{"n_layer": 8, "d_model": 224, "n_experts": 192, "experts_per_token": 4, "d_expert": 96, "d_shared_expert": 0, "activation": "swiglu", "moe_layers": [0, 2, 4, 6], "router_score": "softmax", "normalize_top_k": false, "routed_scale": 11.7, "balance_loss": 0.00722, "balance_bias": false, "router_z_loss": 0.001, "init_std_router": 0.00895, "lr_router": 0.00101, "vocab_size": 2048, "norm": "rmsnorm", "norm_eps": 1e-06, "tie_embeddings": "early", "optimizer": "muon_variant", "lr": 0.00751, "beta1": 0.9, "batch_tokens": 131072, "seq_len": 1024, "train_tokens": 638000000, "steps": 4868, "dataset": "wikipedia_en"}
Below are experts of layer 2 (counted from 0) of a mixture-of-experts language model. Rows are named router (the router's row for the expert), gate (a neuron's input weights, with its number), up (a neuron's input weights, with its number) and show model dimensions 0-223. Each number is 200 + 20 x the weight over its row's rms, rounded and kept within 0 to 999.
Before each expert's rows: a language model's description of what the expert responds to. This comes from a sample of Wikipedia text that the model never trained on.

# expert 12
Description: Table digits, election words. Digits inside years and table numbers (1977, 18.), parentheses in climate tables, and election words like Republican, candidate, primary.
router,173,204,220,217,208,224,173,230,211,210,180,190,237,225,226,168,215,181,171,191,181,187,174,179,218,179,217,216,217,173,172,208,210,177,173,211,182,190,178,217,193,176,186,178,231,219,185,223,181,227,179,180,220,178,195,180,184,195,175,176,224,208,175,211,190,222,206,185,174,222,216,210,176,221,231,181,215,187,180,190,173,175,213,220,224,222,221,195,218,178,212,215,181,178,165,224,189,168,210,173,172,183,184,181,212,187,177,172,201,181,207,217,222,173,169,183,217,174,216,222,208,204,187,214,179,215,222,172,222,182,174,219,177,181,213,224,185,221,214,201,222,228,213,221,229,214,183,180,174,171,220,169,213,187,192,182,183,177,170,181,222,195,188,223,181,187,181,174,229,215,195,175,230,175,219,191,183,216,213,207,175,225,182,221,207,212,196,174,236,181,186,218,218,210,174,213,178,223,218,221,218,200,178,215,178,227,219,188,182,232,179,179,206,196,220,212,230,205,183,215,172,215,184,215
gate1,213,205,199,227,236,200,201,185,209,196,198,220,226,223,204,180,202,206,200,223,158,222,206,168,197,207,224,209,233,218,164,219,205,201,189,204,180,184,219,191,189,227,202,195,208,212,190,196,173,200,204,194,210,215,208,190,204,200,201,168,175,243,202,211,212,178,223,180,232,223,185,214,228,168,192,196,180,161,197,184,182,217,166,147,194,179,200,187,180,154,207,199,236,196,184,228,166,206,190,189,201,204,168,220,192,193,232,186,210,199,238,208,214,162,191,207,200,227,230,165,191,185,198,209,206,234,200,218,143,228,186,205,195,201,217,162,165,223,195,207,190,202,201,185,186,245,186,192,167,215,194,205,196,187,179,212,179,171,190,187,213,193,197,198,220,207,214,206,198,193,208,184,161,176,201,168,171,229,237,213,199,193,201,172,203,200,210,185,176,180,185,212,187,219,221,205,260,203,200,177,189,184,181,237,202,219,211,195,182,194,215,211,228,225,233,182,165,217,214,191,187,206,211,156
up1,186,192,199,185,210,207,189,194,174,210,206,203,209,184,178,226,212,232,190,183,192,185,231,176,193,180,177,217,165,182,198,195,167,200,189,176,160,229,187,205,198,195,198,193,158,152,221,186,182,213,212,221,204,188,209,192,188,195,190,178,204,194,192,228,212,213,231,223,199,210,183,187,166,166,205,171,178,172,200,192,173,231,175,182,215,170,186,243,189,213,238,207,196,183,199,167,198,201,217,213,170,216,213,185,200,214,196,185,200,202,215,193,213,217,208,203,199,188,202,202,204,166,207,195,241,213,187,176,201,176,177,181,167,159,209,189,220,178,194,189,172,215,214,158,187,213,201,203,239,209,185,204,208,185,180,188,193,221,163,178,190,192,209,156,176,208,198,177,160,201,193,193,180,187,193,201,194,248,245,222,156,198,167,193,202,188,230,168,216,222,216,255,229,191,213,189,200,178,189,206,215,202,235,172,210,229,203,194,222,181,212,205,244,180,237,192,208,215,226,211,204,186,194,196

# expert 48
Description: Table pipes and commas. Pipe separators between table cells and commas or semicolons in lists, such as Green tick | Green tick, Savannah, and.
router,184,224,215,221,178,230,174,218,231,221,185,184,222,220,232,180,225,185,192,165,184,184,185,176,220,187,228,220,220,181,175,198,224,182,186,215,180,179,179,221,181,190,188,178,227,217,169,227,180,221,174,169,220,181,192,177,182,168,180,176,230,218,185,220,181,230,221,179,172,224,224,216,180,211,214,171,220,188,175,184,178,177,225,223,212,220,217,174,228,173,212,219,188,178,169,223,178,182,225,189,183,179,183,179,208,188,181,178,211,186,214,225,219,171,180,184,226,177,217,219,212,191,184,205,185,230,217,178,213,179,184,223,167,182,214,229,178,211,225,174,218,215,228,213,213,221,180,192,179,183,225,174,210,187,192,178,177,175,184,178,199,198,192,227,180,183,182,188,226,208,184,184,225,183,216,185,181,218,212,213,179,223,182,227,211,208,196,185,221,185,187,217,216,213,168,218,179,216,205,219,215,203,189,221,187,222,220,193,178,218,179,172,219,181,222,217,216,212,177,198,169,224,183,216
gate0,202,229,243,191,208,235,207,224,199,215,199,218,207,230,185,164,200,214,178,212,152,194,221,179,168,232,185,197,249,221,220,216,190,232,186,234,215,181,187,192,171,209,191,149,162,212,218,214,196,213,179,196,216,195,183,210,218,187,222,246,186,218,189,205,194,229,186,158,209,202,171,227,203,213,224,223,194,174,203,195,197,211,231,192,163,215,208,201,201,184,176,179,219,222,200,221,176,216,201,189,208,222,214,192,183,192,132,217,175,186,197,203,215,189,174,182,216,204,194,190,212,191,214,175,225,167,232,224,163,188,243,193,177,236,210,204,180,177,211,183,198,207,217,180,187,213,248,243,198,198,201,230,180,216,191,195,206,175,214,198,203,196,218,192,214,208,187,208,227,206,188,212,229,195,221,228,202,207,194,217,188,198,169,185,215,212,220,212,199,184,191,206,186,203,219,199,187,225,209,246,204,181,190,200,197,173,198,204,173,194,176,179,180,214,200,218,165,199,222,205,189,172,194,185
up0,220,238,209,200,207,216,218,218,212,213,173,198,228,197,178,212,218,220,209,226,258,188,232,193,236,243,231,164,197,183,190,198,201,165,201,208,152,189,180,223,192,197,201,220,169,196,169,214,195,185,192,192,169,174,173,199,204,145,206,192,205,191,190,206,169,158,214,188,218,241,175,203,148,206,212,200,197,248,217,180,214,173,193,206,221,185,168,211,220,231,231,195,186,226,195,225,184,178,202,169,228,190,154,211,192,210,207,174,184,229,170,190,204,208,230,186,201,196,189,200,207,202,175,210,203,197,204,217,177,193,185,209,212,178,207,168,184,185,222,182,237,188,199,195,202,245,202,215,214,204,231,195,190,179,180,186,208,224,240,195,197,175,194,173,206,224,197,168,222,200,212,199,178,176,185,193,209,227,191,180,194,198,214,186,206,210,195,202,163,222,163,209,169,186,195,228,195,193,178,182,207,222,209,187,188,206,177,226,192,224,197,193,189,197,198,229,206,203,182,210,181,190,183,214

# expert 47
Description: Commas in lists. Commas in numbers like 1,486, commas and semicolons separating list items, plus "have", "there" and entity starts in lists.
router,179,223,226,217,183,229,181,223,226,220,189,187,215,214,219,179,212,179,177,172,179,177,193,185,215,165,223,223,222,174,179,204,210,188,176,213,180,177,171,210,187,187,198,186,220,219,180,223,179,211,186,176,218,185,205,188,173,167,173,173,209,214,183,214,186,224,218,177,180,215,221,221,184,211,224,186,219,182,185,185,178,180,221,217,221,218,213,191,195,179,215,212,173,179,218,215,189,174,220,183,179,172,176,180,202,189,177,175,192,190,219,225,220,174,179,188,225,180,219,216,216,211,181,210,179,236,224,176,218,184,170,223,179,176,220,212,166,221,217,194,221,207,211,223,229,208,181,183,187,180,220,179,212,181,194,175,182,175,171,180,216,218,174,223,189,189,179,176,224,220,169,179,234,192,219,179,179,218,223,226,179,216,183,224,220,218,182,182,222,195,175,213,215,218,168,225,179,226,220,219,207,171,181,223,179,225,222,189,174,221,174,176,215,186,224,227,218,216,173,186,180,218,192,220
gate1,191,181,208,215,219,212,200,216,191,199,181,225,181,242,219,188,208,217,219,199,215,191,207,211,200,183,203,201,209,203,224,218,185,208,218,198,184,152,174,181,238,179,187,198,203,221,192,184,228,227,178,237,209,195,168,199,184,216,192,184,175,189,163,181,203,181,221,211,191,193,206,185,201,197,185,203,174,161,198,211,174,173,236,187,186,177,208,206,185,188,197,173,203,226,198,176,149,212,224,182,199,182,172,190,214,200,188,167,165,183,208,210,205,231,183,165,194,205,205,184,207,203,172,207,186,212,220,203,234,198,159,156,162,237,235,192,195,224,169,186,226,225,205,181,173,233,234,193,193,178,181,217,208,201,180,188,191,204,193,191,212,204,151,205,192,204,246,209,222,205,169,169,209,203,232,224,192,216,224,208,191,143,206,172,211,196,181,222,220,197,164,216,201,214,197,223,219,218,191,212,209,175,160,208,211,200,204,191,174,182,183,238,217,215,211,195,200,183,199,201,165,225,222,199
up1,230,185,210,226,210,167,165,218,176,213,178,224,172,197,199,233,193,243,196,191,182,184,184,190,211,190,208,199,234,175,212,213,182,228,167,203,215,194,226,180,214,179,186,188,229,196,229,192,187,199,160,203,231,195,178,202,211,196,202,174,166,172,179,199,168,220,235,216,188,196,199,200,217,198,215,185,227,228,214,232,182,209,240,203,177,196,172,203,183,216,171,197,207,149,203,212,187,229,212,213,194,191,198,242,179,200,169,205,186,216,209,173,199,250,193,199,196,197,201,209,203,216,210,171,164,201,206,237,234,233,217,179,170,192,213,191,173,226,157,185,195,184,218,218,199,218,184,202,199,201,194,193,182,192,201,224,220,180,199,203,174,178,186,218,164,197,201,214,195,199,206,223,204,213,228,178,192,201,196,174,196,190,173,217,221,148,225,225,208,194,201,213,206,210,196,202,196,211,224,197,171,201,206,226,217,187,192,190,207,213,221,221,172,200,223,171,212,189,219,209,173,129,227,203

# expert 17
Description: Word-initial stems. Opening stems of longer words that need completing, such as dem(onstration), dis, camp, cap, build, plus mid-word pieces like dam-ages.
router,185,205,206,225,201,229,186,230,216,214,186,188,227,230,231,184,221,179,182,188,181,189,182,175,212,180,220,226,220,170,171,220,227,175,180,224,181,180,173,210,185,190,201,180,216,221,171,209,173,214,185,179,216,188,200,182,180,172,192,170,218,215,184,216,192,223,221,175,191,217,225,224,182,223,233,178,225,181,184,204,178,184,228,221,223,218,215,192,167,176,218,212,183,187,173,218,178,178,211,180,186,176,181,174,203,191,162,188,216,175,224,223,225,176,174,172,217,176,224,216,219,192,183,220,185,230,224,169,219,182,161,219,183,173,218,223,182,201,215,182,222,209,226,224,206,221,191,182,183,175,215,175,198,185,191,180,182,178,182,182,198,191,183,212,189,179,189,187,213,226,176,177,233,167,230,186,184,218,212,225,170,217,191,215,213,209,183,200,222,170,179,233,234,217,165,214,182,214,210,228,206,205,188,213,179,214,224,190,179,219,190,195,226,192,210,225,228,207,199,177,178,211,186,216
gate0,199,177,198,223,205,237,191,201,217,179,218,203,200,216,191,210,196,172,234,224,197,181,179,202,209,233,188,180,182,196,173,199,216,195,193,212,171,193,212,173,177,175,198,176,207,178,183,193,220,262,203,180,194,190,220,193,210,188,188,198,230,198,226,226,201,221,184,157,201,240,200,205,157,170,222,192,208,191,207,212,199,191,189,169,181,230,191,228,186,212,184,198,210,218,207,195,182,185,194,219,212,199,185,201,224,195,212,208,177,183,166,199,165,220,196,185,200,195,201,178,223,198,165,240,218,197,237,260,222,223,182,216,184,195,196,205,190,207,185,203,180,192,191,188,198,216,193,205,186,203,270,186,172,212,186,150,214,195,212,178,202,199,223,179,200,212,187,222,205,213,188,194,208,169,191,228,199,231,168,209,161,190,162,230,179,227,192,235,221,227,202,175,204,205,209,215,214,238,179,229,187,248,218,205,188,160,214,212,196,215,195,216,168,185,206,187,182,185,220,214,193,191,211,181
up0,193,179,215,238,214,211,169,164,198,182,190,201,166,208,220,171,172,200,226,187,204,210,192,205,185,193,184,189,211,185,216,237,181,215,187,225,186,200,175,207,156,212,218,208,203,198,193,208,185,193,202,151,167,200,209,193,192,195,189,206,187,161,220,229,208,211,215,217,204,247,197,211,213,216,163,178,223,210,210,207,198,207,203,228,238,198,224,201,165,216,223,199,185,214,189,192,222,212,160,210,221,200,235,177,200,206,210,197,187,204,212,226,189,185,215,223,215,181,172,206,203,162,188,235,222,201,233,173,186,229,152,181,200,216,247,179,206,187,204,206,210,206,211,181,224,228,213,214,194,190,208,187,144,251,198,194,223,211,181,197,203,188,180,169,232,197,224,227,210,201,221,213,158,174,246,185,184,168,200,225,195,190,192,185,214,197,204,207,203,187,196,195,189,198,204,226,180,198,202,210,191,212,192,168,223,200,230,228,194,182,229,211,185,208,238,180,179,185,212,199,173,164,187,230

# expert 2
Description: Word-initial single letters. First pieces of words, mostly one lowercase or capital letter such as c, b, t, St, after the or a; e.g. d-amaged, b-oxing, T-arkastad.
router,173,215,216,225,206,230,181,223,218,220,189,177,224,211,225,184,209,189,185,206,181,174,185,172,218,169,226,220,227,172,180,208,225,181,176,222,176,190,180,211,176,183,207,182,221,222,179,226,184,217,181,175,216,185,197,180,186,161,172,181,231,219,177,214,188,220,218,183,184,224,221,222,193,217,227,185,217,174,182,185,179,172,227,213,220,215,228,183,200,191,214,212,181,185,198,226,184,181,225,179,171,176,192,177,215,204,181,186,200,180,209,230,216,172,175,180,222,182,221,227,211,187,180,214,183,218,222,172,225,174,171,229,178,186,215,220,171,225,221,183,229,223,223,221,201,222,185,174,180,178,210,189,205,184,193,175,168,182,178,179,188,210,176,220,184,188,175,180,229,227,190,182,225,192,220,173,182,214,213,221,170,221,173,211,217,212,182,177,230,183,191,216,219,222,184,206,181,213,213,209,210,193,189,225,193,228,227,189,181,210,188,178,232,177,214,213,215,208,185,167,179,215,175,225
gate1,225,198,184,214,182,228,195,194,198,230,184,222,215,207,174,212,211,233,238,208,185,211,201,192,220,219,235,198,186,186,216,205,218,173,196,201,214,137,183,187,194,176,183,212,192,202,216,189,153,214,205,185,175,193,192,193,239,197,152,195,199,177,184,216,202,219,221,187,228,220,253,188,211,232,199,187,212,159,226,149,184,197,186,201,187,178,208,184,208,209,210,230,218,198,160,185,190,203,178,224,223,238,201,220,222,201,172,160,190,231,186,181,238,185,158,212,196,214,188,209,211,213,227,213,179,224,204,202,209,209,164,194,165,199,216,195,212,249,211,191,188,199,207,194,187,157,206,189,234,219,198,173,183,203,186,229,184,180,167,165,217,181,209,237,167,211,208,205,238,216,198,218,186,202,220,196,202,197,185,184,204,195,194,205,198,191,201,197,183,194,186,212,197,235,211,234,190,197,187,220,193,194,177,227,196,205,231,220,162,217,219,198,206,218,212,197,206,197,190,192,193,223,177,165
up1,142,217,179,166,208,160,199,182,214,205,175,223,199,219,182,213,199,174,239,198,205,216,212,209,186,229,202,195,193,190,197,199,218,198,184,209,200,222,192,199,197,187,190,189,189,211,237,231,217,211,198,186,183,183,195,188,191,207,200,173,164,230,206,193,208,202,195,181,154,226,176,219,210,231,198,174,174,235,191,207,210,202,210,189,176,166,194,198,207,196,217,218,242,187,183,179,241,216,207,185,219,140,199,209,198,207,209,160,204,181,204,160,239,165,207,226,194,199,237,200,193,198,183,196,196,182,252,167,201,242,218,203,186,236,175,165,178,174,211,202,207,210,181,202,197,184,180,151,221,204,190,181,176,176,234,215,199,193,170,182,190,204,214,192,155,191,202,207,209,203,191,165,225,184,175,185,187,236,192,191,208,199,240,192,204,201,214,247,202,209,199,150,200,202,208,194,200,194,185,220,205,199,230,175,215,208,199,196,212,179,199,224,216,190,178,203,208,200,188,191,174,204,196,192

# expert 57
Description: Birth years and blanks. Last digit of years and coordinates in infoboxes, extra spaces and paragraph breaks, and word pieces like non-g(overnment)al.
router,186,210,224,228,183,206,173,224,223,217,193,184,228,225,223,185,222,179,181,183,179,188,178,184,227,177,226,223,211,169,178,209,210,164,178,220,174,181,170,200,183,184,198,178,218,228,175,218,180,215,181,190,220,166,213,182,182,166,184,175,215,219,183,215,181,222,226,180,177,222,221,225,175,214,222,181,209,180,187,189,182,196,221,211,226,218,211,191,202,182,219,208,184,178,228,213,176,166,204,175,168,176,181,177,209,181,179,175,228,183,219,223,222,172,179,186,229,178,219,214,227,187,177,215,174,226,217,170,211,173,176,214,183,179,220,227,177,215,227,168,221,214,219,224,217,215,185,180,178,183,221,176,200,182,186,182,186,174,184,195,200,205,178,219,183,174,185,185,225,212,195,170,224,185,225,185,181,219,217,219,170,217,175,220,216,219,193,182,228,183,184,214,217,223,174,210,186,220,223,223,219,193,195,214,182,219,225,186,186,217,203,176,220,185,222,221,226,215,188,200,179,222,186,217
gate0,227,219,226,228,181,211,188,191,201,185,189,199,190,203,182,155,189,195,203,197,176,169,191,192,216,209,184,192,190,201,226,206,223,202,209,185,186,173,194,157,181,190,177,199,207,209,219,183,171,201,213,203,204,209,222,176,182,184,152,198,214,196,205,205,219,236,201,174,207,234,218,216,233,225,216,207,201,188,207,212,200,214,207,206,208,204,185,208,218,188,202,210,218,225,242,183,186,191,206,179,191,225,176,194,206,162,216,187,160,208,173,156,178,234,183,188,199,181,207,160,194,170,193,224,230,184,202,177,189,207,215,157,224,202,230,203,177,220,204,220,207,247,196,217,177,177,210,206,188,206,207,195,224,190,168,227,219,170,180,168,158,216,199,216,199,167,189,203,222,184,178,186,205,210,216,230,212,217,196,228,179,178,191,237,221,225,222,198,198,189,201,215,248,197,221,191,167,188,208,232,247,206,204,208,198,184,153,196,198,202,192,199,240,216,196,235,227,234,216,225,209,220,175,190
up0,175,234,217,212,212,202,204,209,192,172,186,183,172,201,191,229,191,182,186,176,216,219,194,201,221,222,197,190,213,209,241,206,222,198,234,195,200,169,201,174,228,219,207,192,220,188,208,186,204,226,207,200,207,181,188,175,194,201,193,192,191,198,190,188,216,169,211,205,225,212,187,184,180,199,205,176,192,220,206,189,206,256,201,204,220,201,216,193,211,205,227,198,179,216,174,220,209,182,204,210,217,194,229,220,175,205,220,209,218,241,217,216,174,205,208,193,200,216,188,209,206,187,208,220,224,188,200,173,190,196,157,210,185,187,242,199,196,215,245,185,209,199,226,173,229,228,224,226,188,216,199,188,216,223,198,197,188,176,177,154,219,204,195,171,223,204,212,161,191,219,172,173,212,197,202,174,204,198,214,215,179,214,193,239,209,206,232,213,228,198,208,243,191,192,201,213,205,154,118,183,242,186,190,191,224,190,173,203,219,176,188,174,207,209,254,217,178,163,185,195,171,165,218,205

# expert 4
Description: Prepositions after nouns/participles. Prepositions like in, through, to, of after a noun or participle, plus dashes in table rows; "design of", "dedicated to", "performing in".
router,180,225,220,218,220,215,177,219,219,223,197,182,224,213,222,184,220,176,180,177,170,172,170,172,230,169,216,217,229,178,178,206,213,178,180,221,176,188,174,222,180,173,221,176,215,225,188,220,178,212,181,184,218,173,192,184,177,188,185,176,223,218,172,215,189,216,221,177,178,223,214,219,179,222,220,186,216,181,178,184,181,179,223,219,224,214,213,181,196,180,221,211,178,179,174,219,185,183,214,176,177,179,179,187,210,199,175,180,212,180,219,227,213,179,178,185,210,169,226,220,213,194,188,217,180,221,215,171,213,186,165,216,175,169,212,226,177,220,219,197,219,209,221,223,215,221,181,192,177,177,220,180,216,187,197,180,184,173,179,188,208,200,179,216,175,166,181,186,215,224,189,181,222,192,224,178,177,218,220,221,176,226,175,213,212,210,190,186,217,192,183,212,221,220,184,220,165,225,222,219,215,186,186,222,177,221,224,186,177,217,178,181,225,189,218,216,230,225,178,222,180,226,187,228
gate0,165,186,237,195,212,189,219,209,203,176,191,193,191,173,195,169,187,184,216,182,225,216,198,158,187,246,195,194,236,178,205,212,194,233,209,214,171,191,172,193,165,194,203,199,193,198,187,200,177,206,210,196,207,216,240,188,159,194,202,220,208,202,227,185,205,210,204,200,218,202,193,216,199,209,223,184,187,182,202,232,226,203,176,204,205,215,205,191,193,187,188,211,198,228,240,198,195,205,197,226,196,155,171,195,192,204,164,198,167,178,200,204,204,196,198,143,182,183,176,228,217,208,157,209,203,219,191,234,212,169,217,226,193,176,219,241,180,196,186,199,233,231,194,184,183,215,199,201,236,204,217,161,212,185,187,184,209,179,185,208,214,193,182,176,196,178,161,192,244,207,190,221,207,187,235,165,206,179,227,216,196,227,197,193,218,223,177,243,234,171,222,187,216,180,222,201,226,193,200,240,184,189,203,167,210,187,198,187,174,203,175,218,155,198,213,198,216,239,182,201,182,197,176,198
up0,230,218,175,217,190,206,201,197,189,198,201,214,197,215,207,231,175,188,204,173,210,216,218,186,212,216,158,202,183,180,218,198,209,216,204,207,156,213,191,203,170,194,204,190,215,134,221,171,239,195,201,191,202,195,197,199,192,213,210,224,204,221,226,199,194,215,216,205,223,201,133,218,190,218,223,200,197,191,186,179,188,233,203,221,245,185,186,233,183,204,197,237,205,223,189,219,234,206,194,187,201,199,203,206,172,217,202,217,237,166,202,187,180,196,212,212,234,200,194,195,202,190,210,229,196,178,183,210,225,187,197,228,212,201,209,220,205,203,224,236,225,166,172,225,209,261,225,190,225,160,198,190,177,197,203,218,240,189,197,172,203,203,199,189,216,180,165,177,195,217,225,198,192,197,218,206,240,237,227,216,207,214,235,199,207,194,211,200,219,193,195,193,162,191,204,244,240,189,159,184,194,190,188,221,220,228,242,212,194,209,190,193,170,196,194,218,198,182,173,194,215,180,214,187

# expert 15
Description: Digits in table numbers. Final or middle digits of scores, years and vote counts in pipe tables and lists, such as 20–1(7), 1,(0)94, 19(0)9.
router,186,212,217,226,169,225,184,228,224,214,189,186,224,217,233,180,217,183,176,176,178,184,181,176,210,177,225,216,225,169,171,210,219,177,176,222,182,187,175,220,185,177,208,184,227,213,190,227,183,219,185,183,218,182,196,171,176,223,174,186,221,218,176,209,183,220,221,178,185,217,223,214,176,224,228,165,219,185,187,177,177,181,218,216,218,225,218,184,188,179,228,213,183,187,190,206,186,169,218,183,189,177,176,169,209,187,181,173,203,187,215,226,225,171,174,176,222,167,218,221,221,202,189,212,182,219,216,171,218,175,171,213,167,176,222,221,174,226,210,191,219,231,222,216,215,211,185,183,186,184,224,180,211,183,188,176,174,177,185,180,214,206,181,219,178,184,181,186,223,234,197,175,231,186,223,178,177,216,213,224,175,215,185,218,214,216,186,191,215,183,181,218,224,216,184,217,181,219,209,216,220,208,193,221,183,227,219,193,170,219,182,176,226,192,219,218,226,209,176,178,191,222,188,218
gate1,170,231,218,189,237,208,244,187,163,186,188,200,189,210,226,154,177,191,211,186,203,213,214,184,206,174,211,235,201,204,166,213,183,222,190,170,200,170,213,232,168,200,187,190,224,203,192,179,215,185,211,196,185,203,218,190,216,188,202,175,200,220,196,176,189,232,222,218,213,182,216,219,199,231,248,200,191,211,179,159,244,219,236,180,214,178,212,201,190,211,177,166,215,207,198,239,160,188,184,202,179,178,160,175,247,194,198,222,181,221,217,205,190,218,206,204,202,198,196,197,187,212,211,219,206,200,204,196,206,188,164,209,188,208,206,170,195,215,176,188,205,205,195,199,210,233,216,182,204,208,209,166,194,202,191,232,194,197,196,203,204,221,160,219,189,220,183,163,220,188,194,185,193,187,210,168,156,187,233,185,158,159,213,180,202,210,202,193,194,224,192,196,214,192,172,173,201,198,163,200,208,205,161,209,188,257,220,172,213,200,224,218,210,194,197,170,178,175,200,196,207,197,167,221
up1,195,199,192,206,187,186,146,179,218,169,229,229,223,194,227,192,162,204,209,201,178,196,204,173,208,195,202,259,214,202,199,186,220,188,200,213,195,189,246,213,204,199,194,185,193,223,236,222,175,206,215,210,227,206,160,202,200,224,156,214,250,182,200,213,188,231,200,231,168,209,224,207,219,217,181,181,185,225,204,175,245,207,172,182,180,167,207,197,203,199,219,201,178,195,213,220,192,182,202,201,178,189,200,215,227,199,179,175,190,201,222,168,191,214,211,175,231,201,182,217,217,196,233,179,200,234,179,219,178,179,201,217,198,190,205,173,189,185,195,193,220,190,219,197,190,171,203,205,220,205,229,223,159,222,207,177,207,191,224,212,206,213,192,169,199,222,196,204,185,190,194,209,201,214,208,177,197,234,216,199,180,176,243,185,204,177,211,212,216,204,211,174,174,223,198,187,189,161,199,217,190,224,232,185,188,158,199,139,202,177,213,176,250,187,187,196,208,217,201,203,202,196,238,201

# expert 1
Description: Single-letter word starts. Lone first letters of words (s, t, m, n), closing parentheses in tables, and first bytes of Japanese, Arabic and Thai script.
router,180,211,212,220,189,218,180,219,215,217,193,172,224,215,231,170,223,187,169,197,183,174,179,181,228,180,219,231,231,196,177,208,218,180,176,221,183,195,177,208,191,181,208,178,230,223,168,219,178,216,176,178,222,172,191,182,186,183,181,174,224,223,186,222,199,225,223,181,181,234,226,221,176,217,227,183,229,182,189,183,176,191,218,212,215,221,214,186,231,181,210,220,183,176,191,215,170,176,221,188,185,182,179,176,208,189,176,176,209,180,209,231,216,175,173,180,229,168,216,219,219,180,193,217,174,217,222,183,220,181,175,217,177,187,212,222,175,209,217,198,216,227,226,228,221,225,179,187,181,183,217,186,204,186,180,178,189,171,175,184,208,201,190,207,185,180,183,184,214,224,185,171,227,183,232,176,194,212,215,229,183,227,174,223,210,213,188,189,227,182,184,221,213,215,173,225,187,219,221,222,209,184,182,218,188,225,220,190,175,220,199,176,223,182,229,219,219,212,177,194,172,225,183,227
gate0,168,197,201,208,182,207,196,193,211,206,207,171,199,217,176,185,204,212,220,180,173,215,195,180,178,227,211,170,192,206,183,202,178,195,187,203,187,191,224,180,194,215,225,176,194,235,209,179,202,222,208,195,194,203,212,175,209,198,177,175,207,222,193,214,200,179,193,195,203,250,179,204,204,228,230,211,191,221,179,199,215,168,199,216,178,208,188,174,189,180,163,198,208,216,224,216,192,214,193,202,196,199,203,204,192,192,189,197,176,195,194,191,180,230,204,145,166,201,223,191,202,159,224,183,173,204,204,168,212,177,219,202,178,176,200,198,213,178,208,205,163,231,204,183,193,241,213,222,202,198,218,181,255,200,174,190,229,160,169,148,179,221,186,200,245,196,171,201,265,219,191,218,204,160,194,205,236,218,190,196,199,187,203,204,226,230,204,174,235,213,203,203,210,183,225,191,248,226,224,227,201,202,181,181,228,169,205,172,202,224,226,229,193,200,214,196,213,226,203,242,210,192,206,194
up0,184,211,190,224,192,220,190,176,219,176,222,180,187,203,186,203,196,198,172,189,211,200,227,207,185,215,203,190,179,177,213,227,223,197,212,228,197,172,199,188,164,203,196,200,198,208,204,188,208,197,220,238,172,171,186,249,205,172,183,184,173,193,181,198,193,174,199,199,184,228,183,210,182,178,228,143,180,184,192,202,195,189,158,235,245,182,183,205,209,222,214,216,200,209,207,244,221,198,198,197,189,206,248,226,165,198,215,210,205,183,228,228,196,206,213,232,212,232,201,218,176,201,195,186,188,216,203,214,209,185,166,189,211,173,185,209,162,182,245,185,223,200,197,186,193,224,167,208,185,178,193,189,191,189,188,189,203,202,210,222,222,197,197,200,196,191,189,192,192,222,198,170,177,178,227,170,168,175,220,226,206,219,233,170,214,229,213,199,225,195,194,191,170,212,209,253,192,215,180,171,186,209,218,173,219,213,197,206,180,168,202,186,187,219,260,186,163,224,184,195,157,185,211,203

# expert 61
Description: Name and place endings. Final pieces of names, nationalities and places, such as -ian, -a, -ington, -ville, in Armenian or Colombian.
router,182,237,228,213,170,223,182,202,234,189,189,171,220,200,214,197,212,194,181,167,207,223,198,175,197,133,183,186,216,213,176,265,196,195,211,188,180,202,200,203,216,203,135,197,187,198,199,201,223,206,192,205,206,192,161,203,172,233,202,204,220,206,204,226,214,200,189,199,193,223,224,204,201,197,223,208,193,194,176,186,166,194,203,196,204,201,194,192,214,214,197,211,172,181,250,230,199,221,250,199,187,209,169,192,225,208,173,164,241,203,211,205,218,176,194,197,203,209,201,195,229,241,174,182,210,196,203,202,212,179,211,199,176,176,239,203,217,196,228,209,222,212,191,198,204,160,211,153,190,170,193,172,204,213,174,137,219,172,205,197,193,186,188,190,186,192,212,193,190,200,206,196,182,206,213,187,208,226,215,217,208,210,195,227,204,187,171,207,208,194,180,228,196,216,224,194,154,216,195,194,221,228,195,205,207,188,212,202,205,211,245,195,227,151,201,180,209,200,171,189,204,204,179,211
gate1,177,189,182,206,186,216,205,204,179,244,217,191,208,211,198,200,180,227,200,212,207,217,192,215,206,196,183,227,209,188,196,206,213,231,197,193,202,199,195,238,178,206,199,196,203,208,178,152,184,216,216,198,205,220,200,159,176,197,208,159,203,212,176,181,189,195,219,213,240,193,195,223,221,181,169,178,187,169,201,197,213,197,175,192,177,205,197,187,213,188,212,204,197,171,206,174,194,183,186,189,221,126,170,254,228,170,187,191,157,220,181,177,193,186,203,176,168,206,186,183,215,189,180,210,219,217,215,239,202,214,182,195,220,231,236,181,223,232,215,175,172,190,156,202,181,234,200,185,210,206,187,193,239,178,173,231,207,193,212,219,212,175,181,224,216,210,192,164,212,262,197,202,195,164,213,187,204,209,181,210,222,174,206,156,203,189,205,203,170,182,251,202,178,200,198,208,183,194,182,205,189,178,200,211,196,197,208,208,193,174,215,224,205,188,222,187,194,222,204,169,221,217,194,196
up1,218,232,185,203,208,162,223,186,212,181,197,204,208,165,181,219,218,196,167,202,218,193,209,217,236,191,226,199,214,169,205,242,189,209,157,205,187,178,258,186,226,180,195,189,196,200,219,200,204,207,175,205,192,183,180,186,200,178,231,173,148,208,179,216,215,218,182,160,194,216,191,232,228,232,160,184,180,186,191,202,191,212,219,215,202,166,171,198,209,188,182,205,186,208,210,211,173,217,247,168,140,147,203,198,171,187,256,185,209,194,224,198,203,208,219,198,163,209,200,215,187,154,201,189,204,214,206,214,188,195,183,200,196,202,181,160,205,186,209,194,179,211,193,196,189,204,214,194,218,192,208,209,160,190,204,181,177,198,194,196,188,232,216,209,193,222,196,235,211,196,215,206,211,183,228,195,220,227,211,200,202,148,235,192,174,189,231,201,211,192,212,209,198,253,222,199,223,193,181,227,221,202,216,183,225,200,207,210,199,188,184,179,183,194,209,206,190,194,187,211,202,216,192,194